Experts of a small language model.
Size: 10 layers, width 320, vocabulary 16505, 39.6M parameters.
Experts: 12 experts in each of 9 layers, 224 SwiGLU neurons an expert, 2 picks a token, a softmax router, a shared expert of 256 neurons.
Training: a variant of Adam for the experts, 1591M tokens, 12139 steps.
Below are experts of layer 4 (counted from 0) of a mixture-of-experts language model. Rows are named router (the router's row for the expert), gate (a neuron's input weights, with its number), up (a neuron's input weights, with its number), down (a neuron's output weights, with its number) and show model dimensions 0-79. Each number is 128 + 24 x the weight over its row's rms, rounded and kept within 0 to 255. Numbers have three digits each.
After each expert's rows: "gets" lists some tokens that make up at least twice as much of what it gets as of all text. This comes from a sample of Wikipedia text that the model never trained on. Tokens count by the router's weight.

# expert 2
router:111133140125121119114140132122131112140111113126109131088160136143126132130140110142153067100150147167107135110124124129104133137138118094177135117138151128126106139123128109164171108138096144142140128113139160145117145159122140121134099125
gate0:173123143118099118103141119159120161147104091118136102153132159138117086150156128143129098152156154102147140098130115132104168115124103127169126091105129146135157141146159091107153125126121115127106103149154111157104141132138129133139117181
up0:128142128139152121130147120172129123131137149153115075129163152119115114096107166118117123124108151134104129104110118137134148071131097132094136101125133098139153108109099122160102119174108127120145084085135104144130082085156138102100115119
down0:165107095105134126112154134133093063095125147137150155159149169110129114178150106107127107104109129172128110130092073112148143130120111124111119164109139131118140084122107112105132121152142133107100120117155116135152163133163121140170099124
gate1:152149092145092111123123140160139127147157151079108114154151145100075147128154156122177128091126136119153144110111147146158134122117140140165101104098125125140116142129124142126152137145124140124176166121144082172153111126105161131133143098
up1:078154144097128166148159139158131136065121176172117127087165125149131149133134087157106081129101112120062104138105129118112131170165139146167115097109129121164117159126111085127122148115118153147141137113120188098141126126120162114141140127
down1:093129136127117099128147116144115126123150091125129185114141109152148126150129126143116185125154125132122182158065087101112117117161145133158122092100117117145122165121143173149132118106098081141129136143139129152162096120116134127133128158
gate2:181115146114159075103137137109162163155144119099123133136131148127132121135121100134081121149042156169142142125146137158159134118119121093108184146108119099127089138123156162121135116171142104126165190140151117125116170148149132170131174145
up2:117118138146123167160068126148139149112131124111113108122140092155152158136122125125131136115143126116122114111148131060110138122115133151073159133117127160107126107143089126093133171124103107141129120073088141077117142117108214121114096149
down2:122105116139078142112157150119117134124153054134154107103113097111107115154128129110099128141134157151091151130126155114100138129103145114154137192089147132105118088127132123089128083102140136095131103124111114123122090094157132162137081139
gate3:115090167132146131110168136120159134139108128146105119119099162124130120148130130110155147110108113139108131088153124159123173127149147167112142156151120134143177123079092164135138072121167091164110137132133048125140105145117144117147085146
up3:103147152170156094143137135129102168154114137118095101159166164112119080124152118180103109096086129129155137110121165170111114156124123096121138130083166138123110163144159113130127133157107150164086115133125099097138129162137130105130133135
down3:126089154134138143125112163140137110112142109160140117112148087153118088112105092150136114124084112108166106137129122118107167113135056094124137141065140126146102092101149141168118141142141099125097082143150138158107174140154129108171115120
gate4:141123137108130124169147119158107136136133153113101144122094138132124152108148130089116139139141148123139137126155151089085118101132115120165109131149142169051133148148127152120165122147131137153137092121121151122143121131158137134099112126
up4:124152129164119132152116163115127116115136123171089114139112144088140148159089105156141139127099140127153128188122153156103110111135123125118105171131157174113085141128124134124119133127131119115136106159144140133124105158135118113088135131
down4:120111149126137110102132148145121132115147094119144145168135080101138129119084094139154133111116126106135159101103151107169102119162127170101147165118092107132089131160094148145053095140165138168152083105134156117134098163088164121120129126
gate5:134069118132093115130135172106143153076117092121129095103148143133141114108139145142155151166167150139156129180102145094128164114124089107122112130102104140177168156127154133128122138119129128113138126132122082119137148113133135134113165147
up5:143163118102169132146152126147179147111112128132105111119137121149112123089111102126146115140119137103165092134101149140103160172108136078135136130127111172161114110170114115119127132158133145156154112154137119086128129172070134100118142113
down5:142107121109170141148158108124145111124143142116089157114146115133099130102185074114155131175137143177090129128082164156109144111202135148196169142124173076102146141118127129106151116115114110158158116103118140073185150134146138156097166148
gate6:134145112134130141108123141130114126082137133188094126116122155121131156147117128131148129164164157127151146122171121105121180119146110139153094123124139108111150099137103106127135128090094150128171109099105187135175133155143131106109144145
up6:155142117165171109148159160091149144142108136140150132112115148113147127108148105137118123127160099093119113120133143085166148170142108144127164110112111142144102130077127143124118074120155149160121113169108136131137103078133099131091124150
down6:140113143121122136156096085107146137137181142120136154128161123129115118121102104095141129117130149124135138177152123109134120128110087102125170124130191113184104122132122108107127099117138103117116150122097162130128125096175131076110058079
gate7:109110127130119143134131134096142092147097146120111127143093133149078152132139142148125157153121126109091140131143099120136157101112114098105121132112114129142146152132149107140164116148102126140147115130110122165180150122105194096118129167
up7:123107141119108138122123127143159097108123176161125140139138141101176125109168111119116121098145122129177164141118050179088139088163144127097135144134141136154096097124130140124131125168118121132081155144106192149130123131129119052108113132
down7:116156150145127151142132112131083150089158108122127079100114137149134113064113109101097150135138134117114106185143149112107159118158164104135101110154129130112101114108127113117134086154122101131101128150125106091126141133107123121088087099
gets: "2", "1", " for", " was", " are", " is"

# expert 10
router:121105124117080151123127132147119126151155148125113163159152121121110130126175104124162122167100109097110112121097159115130169144107144130103139137130140143158117137117092102161149147119116130143124145135136138128138113085154136158144159097
gate0:140158108096105127128142106123159126122105124107121116177145141107121134100086132103179166131144139120145154103135139172096143121132110097151098122141130116140104133158164114110087126109156138132185161128149120110145156085090108115093147107
up0:177102149162163125151158161146070110081096162123104142074107149159083139140138143094160116095126086095114142155175113149133164142136105146128117107118114165115135136122139132134139105147149161140120127097124102085126170081096162124179130108
down0:132147134142129106119095100128095092144108118161166141091154137134089132105149119135086079117164143141147172118110118138120123125149130148129180153173134118131120155123106127142147142126132126112080094117163151112128123103099140105145059156
gate1:142129157126105150121165100153126142114139139061163160133124136117113129135139122134117147104134126132164164133109166122112103106132121147196105151131116140124148136109096116074085082179131086139159127134140146143161098124107153091125137143
up1:101166137105091119121090118184115091126159111123136123135156153108112140123099087125112148137116119108171122115117145153132154135127150092102093123147101133159116124162114139154139135091110150107104098178134126133142116101124139115142132161
down1:105158134107171124148136098155128094071123132141138105139092138117127138120113160139132101092153138172093133122147081146153154122176117109146128111114112135141169110150127158166113125126128137109143146151128096123131156123160084123152080131
gate2:141134142161113109150118133094092121117112132124116114169131132116139114126155093147102162153156135130107164130107114125139110109112104140149093095126108110157121131143106092117131110130182111158102137092128122092140138102100085142090151131
up2:171086098093120146145125147099117132186145137154106116155139131141147127135110162080142149152135145123121144114106084158135126105137147149134145144133140110149175109147127139132127133116166122142137167121121128130121106103141137149082105122
down2:152173129147168093091092132126129095128128086116106106112109134127120105125109134096144132138138138113130124108153140117072132109090114146145110123154137143130117121124165111123141116102135099103103144117145130132123075135115146116128114152
gate3:118112166113092181102132130174153122083115167103150180141158115119120153117130118120166107121149156125152134132094120112151132129162146122124155145146155096141107121125079135149133123159135093115114109082119147190135116101164148130094153170
up3:133140126104130141135123112153155168104153133123115152118146085114056118138149066159145131118136124107132137151089120109083136092148115143106123140120109158138130153116096127130150119166131091123150149110107143165105131162121134128109159132
down3:159090117123129088087112107090110132134121074156150098135080124125151112116093167101125114141111114142100141134161124107131124122135121103135090129154144141111130098126158115129142109082134126102097102148134112129125156138145104112116076126
gate4:058141120091113181115157121122158108105147109175143123115153152098116152153133091162124154123104121160125128142148116089117132139107150129153183156117131156119129115139159091154152104139093120073106085141088192124157116135114174082089151132
up4:102167165136110106125140109093140127129126138113140112100168128150117141113155061156127132106079125089120112106120132099126127113092173137137129106186143097142103120118125159105111161120153121084086152130099118110159187107140129095143123163
down4:146145130111137129124137100139072109112140158173128132126105120111119112114097146153128116102150099115125187133140155144074090126130133122086116120093110145104107103133105122116126143156106111123144142116162092148119113142133087127137122134
gate5:186153154145104137098110141143120098156151108099130150140137118130109119093129135109131130091114125113165104098122142107124118147100167117123123148149119107157106166118112198099086129134110094143118107101175140159131132090176107149107172130
up5:094136132136113110138165123161128099128126146164148184122128111135115160155086051187132126131162170107148132161129108128131119108127103097146147126124163080130110124146114149141107157117145137152131113121098119115161122135107176094150135155
down5:126109155136118102135107100142117151176136128095166123120183110110164146141134102166146095122127118141108157119103148129171172171114098142159112128139144097167114149112118100108121113124155166151104133117090134164140127104099135129133174127
gate6:126088102122141114181185079145154126192128092124139144142144102105115081169129141123124113078129160097151138103134100118142131125145129087152093137073119162117101158128164142160146116121145105100133140163083156116100111186141133109098132088
up6:157080130144122131119142109134147101137150146105157125091148146095102117133129137114127126090111151129124108107117133157098100138127095109154101169112123133090143137125110135141090144120119139117147157102159185127126114139065154134124122146
down6:118144115173165167126146134163110163093131122125124141153141178135132117152135087116146118094145128143105082107132124142182131147119149129169142126100161134124133146093096083169164086101090142124146127150114088104085117103096142092134147090
gate7:153114099136159167168121168165154114102115117131160125087131138159139141111141101125126095089124170104149125137135147142159135145109037080113121138151126080106090139139128113127141116134114065125086098094108144122173126115070109107120162134
up7:109091093121150135151121140068135156159125128114115150143051094120141117121140148109170133150149129103159152152116118164123112145152121160146122126186142111097122164142116117114142147117128111126145146083128113082112104132159117087134109153
down7:103123074151122116143130132132126107140152119105127161156102135132127107109109159133129118161154129100105202083124158085121128169151108146148125108108106142134112137144111126149119167123117072089158162131163110115115148130120153079130136152
gets: "\n\n", "\n", "us", ", ", "ia", " species"

# expert 3
router:095148168116153129114141095115143118124101149164134107147060107106110134187106095145114157079131128130111144101106150111138075153121139111157094143125127128140122080110129118097107143133150135116166144094126127164146138146139162125117096126
gate0:138126130116133092106138087118115116136192141113118124114124164098113142135154111083112120083140109101141159150177145103086105108100105128126153160130103125128095162110125128091138101160133112123137123138150099117147108118140131097135126137
up0:120151088125153108145131126110137129149125145147105100124137148124147144135138117146113130179120156115124169085144164056141109123088137137110147124131121115088089118149187120092149117127156125153147129136111104145145105130122129121141123166
down0:117088138112123123129119131129122093154116153120138151130068108167146159112156147122093105153132147117146136167152116100154129160159136130147141155114083141082140122156170109141121126111105107116099105130117075150101143127149138137110077121
gate1:173135156124140169149101160138114128117135154135105181137138108133146117097082138141142110112125136163140118118127112112106091124142139178117120143108147115136106162146196126151106169070117112104110147120124127120178130119142085125135139111
up1:152177161182156124096110129142146104143111152111134167114138132112149131096119154125145161098162147143134090093149091118161157091132084165122105102111153159140106099162150163129091160079146100082130138147136108129129100126127122121102146094
down1:139132122119126132116147087140154082112126134157144091144126149119141143118121157116144102120079168153126104149135103125138098096111108139134114099133117124114115145119124095105133140111110099110171125162129113098141125122152091146120103128
gate2:168101080078095106170138139153183192140081120125124116129134127136127134130120089122121153108143162121144164130136104117168149121139146143147135189168137137106135140125166143126153105136120157146081094119188115114123138138094092141134153094
up2:149113148156122110150124071108108173140156161123118128101136108120096136106106140129074147108129065080134152132152111162134103144119147173132162127148132154113157099099116113050142135104132119117111141074134090136145128118166078148106131102
down2:097099101121092093140135142112099163129161118131092119131155101128150139127160139122098115142115140153130120129124150123181122124141172121192134132099113183102166105156149105103142109132135104130144153110123111141160156109179133145093136177
gate3:102155093106134129164121096142122135140168136116112175162129088135120126132148089117087072138127120095128134148131134109130144152151120111070170130116122155128155123130099132161128111126154149170152132150109147155177148135153064134118126133
up3:145098148105140097072118114049091054111116102166126139098122107103095116118163096192121171104098115123118133126113084140114101123152131112136127131145151082149117145181131123109131112118114132132107124153120105113096132145153166130125146121
down3:101096163091168180119133100104149157118105161145140124112103133113139170190112160115143122077142135150131168145091147134120096170146132096127103110139094115124135128160174132084181144150148123117148105104102117105115152134151155127136122125
gate4:138173114137125091131138111134116151123124110097134105137133145159070115141135114130135108141130156121116138133134128106111130119128160145129156163118116156159157094092093128129122148114119164145117146162107138150131111157095114122131154109
up4:165129122097143110110125076165123130130116147106145132126126108103134104136155116107134122157107108101075096115139120138120137142132144125131170152147105193119138101089122124140128106152158134158105165155127120125169123152085133119097115116
down4:117121056109142121119078151129133110158126113087121155144078144114164100105149119129117112177130120093134100138152145155121148154112175135109114154137105130137108128128131110135134117133110143150082139160131152115145116140143115143144108148
gate5:118083162113152141110134164119108175152160087124130122079136126131112118108121092088084125145138091135097161118157103118161166120185142129087106148154117120150088157100130143160122121148140117123111129124110116156164153096131155174141112096
up5:133142135126121137136122127132109143099166114144108126148153124126094151133137104120180140104135148152085147114114112146137105121128155105115136088114142114092133174157132162132146139159124193141152112098177124135135130105107175125112117116
down5:108136069117119165122133116137117124110116118144158155175155129155177171137144147118150096086161120106156106100153133134108123136185134117147170115145125133131147096143112131177149134135157109107122111127152140190103111137119154127124092075
gate6:145110176128088133083159156137120107180102123085106078138133170087151130132150088127177104117142152163139139121110090089152122146107125083166130114114055126086134148090130114099117121125148126149135167137090140112106118093082108159144133166
up6:130112127112122090115078150107150163103116099157117129129129124135168110120104147078109118161110107131166114120120111105133143094154144115088144109137151145107135106147089149099164151146108094123115138137134103144141167144146138142126147153
down6:114121116097108152079120133162140129133115095131106152151097112146160131156137098143163124097130105081132135140117120088181115104124157137115106133151110138096117133117152125116169157158156145125120094127133138133115161142133164125112097161
gate7:111156130163143136180166099115129149132122129159154165104133112136116133123148130165109139124119130161138131096091144075108180154114126116091116091136102136135110119140134105133110144114137150110181120152142129133103137138166110147084115125
up7:089107105184136117160144118155098130096163113136134169103111135143104180143155082150080112189113099153138152136079116130128151126124127147120116171171105148172092150126094134117158108108121139178158105108112124172166122123136113171139150134
down7:105162130140102106126125119122103146114123130140138169098089058110125187139116108121182163124105132136093168094106101143150105141139114151110113116149142118125108100118110131098134176110124143193144103132119130118167128157127135156126128178
gets: ".", " to", " the", " that", "ed", " with"

# expert 5
router:099098123116085139111184139144117141155106079123131127142137110118132168173117126125156120122098118129129117109147116149141104154158112104126099148110091094128121105094135131141138120144185111139126165154127146171140107112120120150164091117
gate0:095111155112136127107132140181118113135110140118113163120119129112102143128120094143115126103123134128155136109134138126108124133167102105176115105175126126109166153112117103152068086180114147144149156118089107137173115113147109159116123139
up0:090129121157112144143145108131091144125116147117139138136155127125129112115124109154090098079134119108127115159148120085152131124111164096117121140150146150050167148120137082125115077137127135132130111145144109112180129139137101126078148149
down0:109108132112144136137120112127089116123099170127083147074100110137132122119148167135112133113159133143139114136124094101083130137160132107188156081137127115098116139127158136127107112105151131074130112121129091095132087147126156164103088171
gate1:131111112142119108123132128144133165124104111123131135137137165101107140111158151150125100088124114114121153094128174120139099094144152134112159134114106126108146162113152076158125114166124107142090167105084081139156123156078110132146136156
up1:113115137132123161119167111115127135110113142096163126164108139118155117117117110144127107147128098087128146158116118153113113133142139122090082091128154143135162115130156145100110145114110107124154095136129115116140111154142143145127130181
down1:129187127145128138126162132112133133111153176123133173142171150140160128118162147143123131173130155162133073137102166125080153090131108128173122160137139142101110142108089174111098155095131147104119132127162135132101130088170106092129104067
gate2:107141137158116135115139101109154143179109094133130114115116072120143140157121142154103106089147146146175146113159127118116131139171148116095119097123097123129086123159130147112118109113173120118095129122118122097149166113143142148092157092
up2:150162091159136123156150091152131097119133091159153150100124133156122116126133123123147156090136096112092120132133185128101124100109112132146173109116137134096140077153174119157129095108109190078152131133081166168114116106132090133094124130
down2:138115137137100113147127109127192155124103155116120141143119113114103136098139146116126101165152141084107151110133139101196121146105141097123191134147126118096137168148144141135144109145094103133135143121115130153141198172116140110104161141
gate3:131117125156129142126134152123095171088163108144118108086127166078150139125138146126113129129125164103154180087103144116197149139133134104143114169169128131161100168096139148138144110119161137102123138135128124126134116134120098109141153142
up3:105158132136155108152164154091108105142155120104160090108132112150125122058117093104127134105147085185149148108128129143115113133119158149139142147147158115148108159132105114159128137100111096159140087100152150064145126150152102119130135168
down3:165117124106128176139087140147122121146125132097095131154110097125112149162108163132129101113128112084095124145122074103123128114088163141111164135143122142159116119114146122146136157104171108145120115101113120131127117165099143156142132135
gate4:115147152130126123102132158125119143150162118118084141098147074139137117148116175144137091122168109133156137133108138120179099113086150102112085143130124147115162125126096139158101121122077121131129112113104133115201134056143145113119136175
up4:159112136124099064156114131141117116138101105113084122157116134157116137133142129113131113107165095161119102138137112165088118116115138136107153154152126118147121134086145147139132158094122120152172151146142102160106151104109088120140099141
down4:182126131171152114151148118094070141117148131133093133174109166105141101106135108124102126128145112123152125124151098091143132101137103126149126147137191114139081124155124123146146094137149151098112109114137110121150176141133120137102131110
gate5:128124175117130134122128159136102129106179097123092146095135077141124153153104187158085151150122123145112125131134107141101146133088113113133105110111086178134161141112138122118152170085137131167136136139199136140097145096159137111102127125
up5:158115159148161131160147166112163149108147120166100168148107144164100148122136084157144095107123127111148117153142143123107133125151117175099131146142140130098092135115170142104107119135173076117118125159148140137089102138129113109133097141
down5:121162142124114141106164162167150112147117151133166129145116123119106119125175114138169143088203165158115131115128104161148103180142121139102120110154109117110113128143117147151150139126151126171125149103143106143124092121115139133123153153
gate6:124132145206158111098132165135108149134133111140157102105139111111126130137163126143135133116094161167124160108104116112113125137164158060101097158128124151147112130114126178139096162106108155119110114131126147150134127147103131132178127140
up6:125151186117151120119099144099170180137149116188144128153163166115115129155147156165143111119093107139121148150097102096149115170121161145108123185185119119132112143171123114135124120110102144113152139161100128150083106143115147112113138138
down6:113135102143119143125128091078126113093149130142103137140139131097154152089130108127106118119109131094120086097150100110120158102097150144117076144113101170106156142134100108082126117141088134132108126129171117118129121148138097120161158119
gate7:109078131150134104103151157142121090090120115128119138158182134130163161122138089161137126083155161070178139119110101183156161098129147137137165162117156121130141114124092122127117087159096134104122102126112142114138124113114122090130125112
up7:123126122123136185105142115131158101180144179064106157119130162130127171139123100161138128134115124098168148124144130174143165147101122162137162166094142117134148096160110097112129120142178124136135107149098165115158153086174149122141139132
down7:145103154127150102109151090124131094177121105144115096078107111116088167137145134136144080158135121118146144162088148071130110141133092127144116131147125122139113165145092105137083112122127125127162124103112126123158116122134133111104080148
gets: " | ", " |", "0", ".", "; ", "3"

# expert 7
router:155100142161130104135114101145093082095152124139131130167102102134120156141111157138133101108141141131171136120119092113129141091144137112087128155137104148130118162127131176163187143094107119141094134134141135137084120118063132127146122141
gate0:112151101113138138186132146121146146139137075131112188115141154147185120124113123133137130171185168126128102091158165073120138140126147135136188126139134144135133131112133115119122142155128135131141103114152119143135103146127134136090129180
up0:120137088123168114173135095124088106164153116152117125106178150133129108162133134103070108157124169127131103105102118132139102152140105129158082125143116111154145153129124160144110104117140147166121141105143141085171110105137123124105116151
down0:116158126104133109142122133152139168132162109150145135114149111144127124127118110152136186139122123104114111097148130128142110149157110152119150129107117143124090126105133155136109132142099174135136149106144130133090156117115095079118124148
gate1:188116112138175109111126138128156118153149132113118106151123094135106140117150121097136164127095162131153162145137141066114131122160146173124121138099128134118102111144111172131163138104166113081172124120133153160127080140088134106133137183
up1:133133079117091124103125106150100119130165172124113119121137135108107124115151095155154169078113119108173102127120074136097155142134113128102138097150140110111109130084115162105138152148142120182142094096166125133127101102130139135136140174
down1:147160111113111164110101142146142141100127121121127152124140108100115133122156077121154157152110143131157080127152158131129141121181134078169137138147198128135144104140128093078126080157141133119158089145172114126084167113117126130132043103
gate2:122126125138154164116115163138122119130120146130156127101157158165135090095151105121118113116116161175132129104170097096117160126132082117138106139087131151124099142124135147115139095157148119149116118106115103119109145088141131151144153125
up2:127164092116139093160168134147144122114102089104137134168135147128122097101106131122155146175158159109127150144136146171162095115141143124138119144143107171162140112170150127121135150137104142147128115164163100093137098158111130098151130167
down2:109107082101120114150192079126153074111111103164141151147167120138108059126143131142155091174116156146091128121117127130154152115140157131125138112111101137129174110160130094175160110123121112149096114173143123121145138105125151124149226121
gate3:130156146129166132119138130067125147140109118130100138138132131102118113149157169135117100102157114193103106119102131156068125135106123116087129112110116112161147113125148159144111188121174075097162144152126131163168135094161128117098151143
up3:093158132090128094086137100106134123152171112160122146103124150127133116093155157116100171118193139106139123154083100140162131156132153101089151164134134113114150136163060121139129145116117133131128135134130109155161112148139205128143125167
down3:153164114163080115134113153091095171167120135093092160101151150119132107109123149170126083131098088163139102168116130139134168128058089156101183122120124146090145093129149134133099147135155115163145126132126114094141140133161111138145127146
gate4:109164135094139190069143149122142125070119147116127157089134131135122109144137086133182163106145161120139108097140103102128131124149103113141134129122114134137105118098109128117077178128110119155172091119146130172140110090116140141121141155
up4:136145097104116168103195153134123121120099100106129187176106133134102133122093088141170156109133153091157130149113117138126135132099140101105139151088102131159146110128108184100119129118100093098156089160132132150157090092162159180111105114
down4:095152110134124127143133152124151120143115138135135102101056112106140131109118090110134139096143082158118134138126094129148139097130126122127152105110129157144102098124129143150075144089099103149138143131117115106120111165136086161120166128
gate5:120106148153097181156128099132105135105132124077110162175162117133142118142168097115141120111125108138094108112091110155144112164115090147103064149137059132103128181086162123119104106113126111148148067118126144124135152126118105113085130115
up5:188098137112148111123164109126126150158159095125169138112146121140165151126090128124178118081097139121130122137089124140096091148122116171103142136123132176126164125122139144157085106104131137167105110143126107079134118080100136157166162109
down5:143157143095161131101121117132133147103118124126158107128149107170141164161097099116087132138121089123126108125158143111137154178149138152080113137123106136096093166153119090118130111132145135171152142180125126133117169098139145116120063124
gate6:135118152116202161123125139112136126119118124157122114139147099082095078136136131113136147127130153111134125115155141098136124182107120099126126155110108174104130145136154100141144099108122125109085113121123124117123111152153117136111153132
up6:118113148122105097081120174140137175095150044104106132135119140162132165144114107157167171102106137119162115128145102099118114131130112139140129151088160097131143127141095159119147124148116140107164153118109133158091123155075097098203131121
down6:095104138116126147126178122164168171094112071142110130159085077148157147141133149108160146156162140152168106090156102126119124122116127134120126147139109115111144135130111140155131117146110121143109142111129110168110143108118109087175146120
gate7:117113172118115161143149138109128103130117132154105155149110144104147114099140122145147166099182089102202140109144112071125158141121113150144129121112126111170118124166133151150134080098121130148139101104098147135161124120141131121145153130
up7:097063142146137107150094080138126136105134107103143085130129120121128128168116168135133155117118157132106141123110141097229100116105135129144158132145145134132107170105117090162138114165151111129120135133133149143103119090102110122121108148
down7:156104149115156139110129092145142133105110183131151143139133108081122118117187183137147122122128101140114130102182155120148128100142140126134121110142068127124133093123075153123137084154128112161192156147167157151135125130122113100127056130
gets: ",", " and", " (", ":", ", and", "),"

# expert 8
router:133139104135139131179114110121157107137120115139111121141148112126149093103168118103098119127170139100107155129205091135099122099143127128122136150125143176089090164122157129132070095131133152136085135131127113124126124134136096136124161114
gate0:107133109155140119118096100159141132127090119139120157111092137122117140146196166141114124109162129148166124186162086165148130078152116167136106120078125161114097151159152129114124144078147109151128108140125168161129135124146151145135133136
up0:086135113133070100097100162106068127135128090111154138115130104164125117116106070162073138178125150157118136192106132172144097116072107125097140087122134119132144135155136159103128143133139120131086107129129127110130156109150162111136107098
down0:136130115134128096122124148077107117129110111134134137135121092141096097148126125107116100105117122124120170140105149090117131114096101157089146126154181168110141167120118087141144111116146120164130156147131120098093124103059147076134133135
gate1:120090169105164116125123148149142087103132094155115076137131139128126121147100133098141143094068134133169168119135129173145109129173113116120114147135107133135154139091104098096112106114182116140140090098160095154096139117152144126120134135
up1:102132173109144116108106116108130135098167116113130127154108114142175115124102144120107136147145102084136169089146111118136126119108149092157125125138113118067115140122115122112128114145180107094105105129125132126093145106126120145113125171
down1:124144123096146121122146144134149135128123158141127124100105145128105133135144192178107153100120118141157133067136110116143117096104149129153120132131143111101087095121113084120101100136084142104116162165080151133127164174132105119124125123
gate2:150128142143111147121126152084162126123154096184131099091147126124109132136122062112132116149120170127120135146110159087110102134142138140113097108129123173107127166122117130115084126154113132090107125109114121118089107111132108166178145090
up2:121117095144146162140132154120129106150125097161124099102106145174123138139117092090141111114156118145152131176123092106091120174099126150178099128142131161103104147117134090099155138117095121172122133155119117070091124106146128134103158125
down2:088112171161096123139102152123126156136107158148121137096112099110100121110154114130182141125131123148150126104123110139151073114091096093133157097097138178110112121151115103105110103127111106144123130187081124120105081108119133123125081171
gate3:092085148159153086085172106136168129098136129130130124133120123102100126099125109131125116125142154148114138111140160101147124103101134101148097121122108150107134139134118102106179081137103104153119101143105121142145150118104130148129181133
up3:152089125125127137131163093135133157160099125123121117125151138130130131114141046101154111134111167139063107094155139140154128121122092155158150121114129148129135125093118131093088108140166130169147126138120144135102116135099135162113085150
down3:142114178125148113060151146159123113130151127102144142066066128110150137137130104164137137194121117123137166115131157142132102148113137138097157118141142144132139147138136114141123111157173111125117122107095090129170111131132120133091088148
gate4:157118137147134160113136150112168131112101113124106152102116113155131133124118147144137124156112128100123128121135156126111102168130111128191116116114152134163107163099117129130143138166117131142162096162115154104101154104116141121160163136
up4:147140092129146074096119144082150175169172100132155086116104120158132134135136177101129152145173138159153141108145122133105135088141130154162117120137118120136118102118147169115150163148129113090138122152125126085124142136153142149138121077
down4:121065104134111115152137112116163167117115131119120140168184146134129106129160102142147159134158179165110130129100151110145132156132081135125124136161104144087116154143129125119143143117152118127110117120123122131127115128115154145105163114
gate5:146140106134097127175145107139124151143081085149129145159113094111115100132134113109140147148166122107124141140086134126137123120125093196134178116121153148180103131131104143125137137150080127142152158138106134148193126107151132150132146117
up5:105138138123103150151149092082136128100095115093099125134114149123135114161092106089109133094097143122122130134154126103147129147150157165115182162127139129138149091109097108116116129118174149141123105138108147113129110131131164076055105130
down5:174109156151148111099145151125134094081129113082098124166184149113149119124177141113143146118105128156116100102148141132139146120156193102128123138119148136113152130129113104101121152135071118134118130093150181120095129139098117137111168133
gate6:132110126163137103126149166135139120156153123153129147133153103122100103138134180075161163106122123164100157091118124137121106093154132104115080143106132093132126144128118137102125106111090103112112158123159149128132117121096120117169136153
up6:175122143130150117129130116111084103109108134138100149135128143135134164134163114134120112096169122082090138136135121138151055144111092142149099110101119132131129090132114157130138113121106118166145115128129136119186118149135129136096127157
down6:095111167082141109148150154154109104165156093180115103083109086114117153136115134117125109106121102135104187139134128142129135112136173070127152081147119150104116098126102130127127123113201140100137119116122145128148092140167120124117155091
gate7:095121108045157109146160082134110166149132129123124150141095129142099121090137131138150123138187164171108158119095122125147090125077086111109103121142105113128160163116119146107112093144133138151125136115138101162151185139089169118093135133
up7:093119137103125126127154158188139092134137088141123148139123120144094128095154123123140164178130113109150149126087090169120109094128114090117106123133125139131117168145112123187092110102128112120139112117120128088128113109166164108089102120
down7:182139127112128083150150151161155133136132180153117135145178094138150086148114109111127149133110208133142137107114141169147112131117109101118119092108153167174116111148125141121134086144106137119088137085174155136106134149147120118128095131
gets: "\n", "\n\n", " l", "th", " w", " f"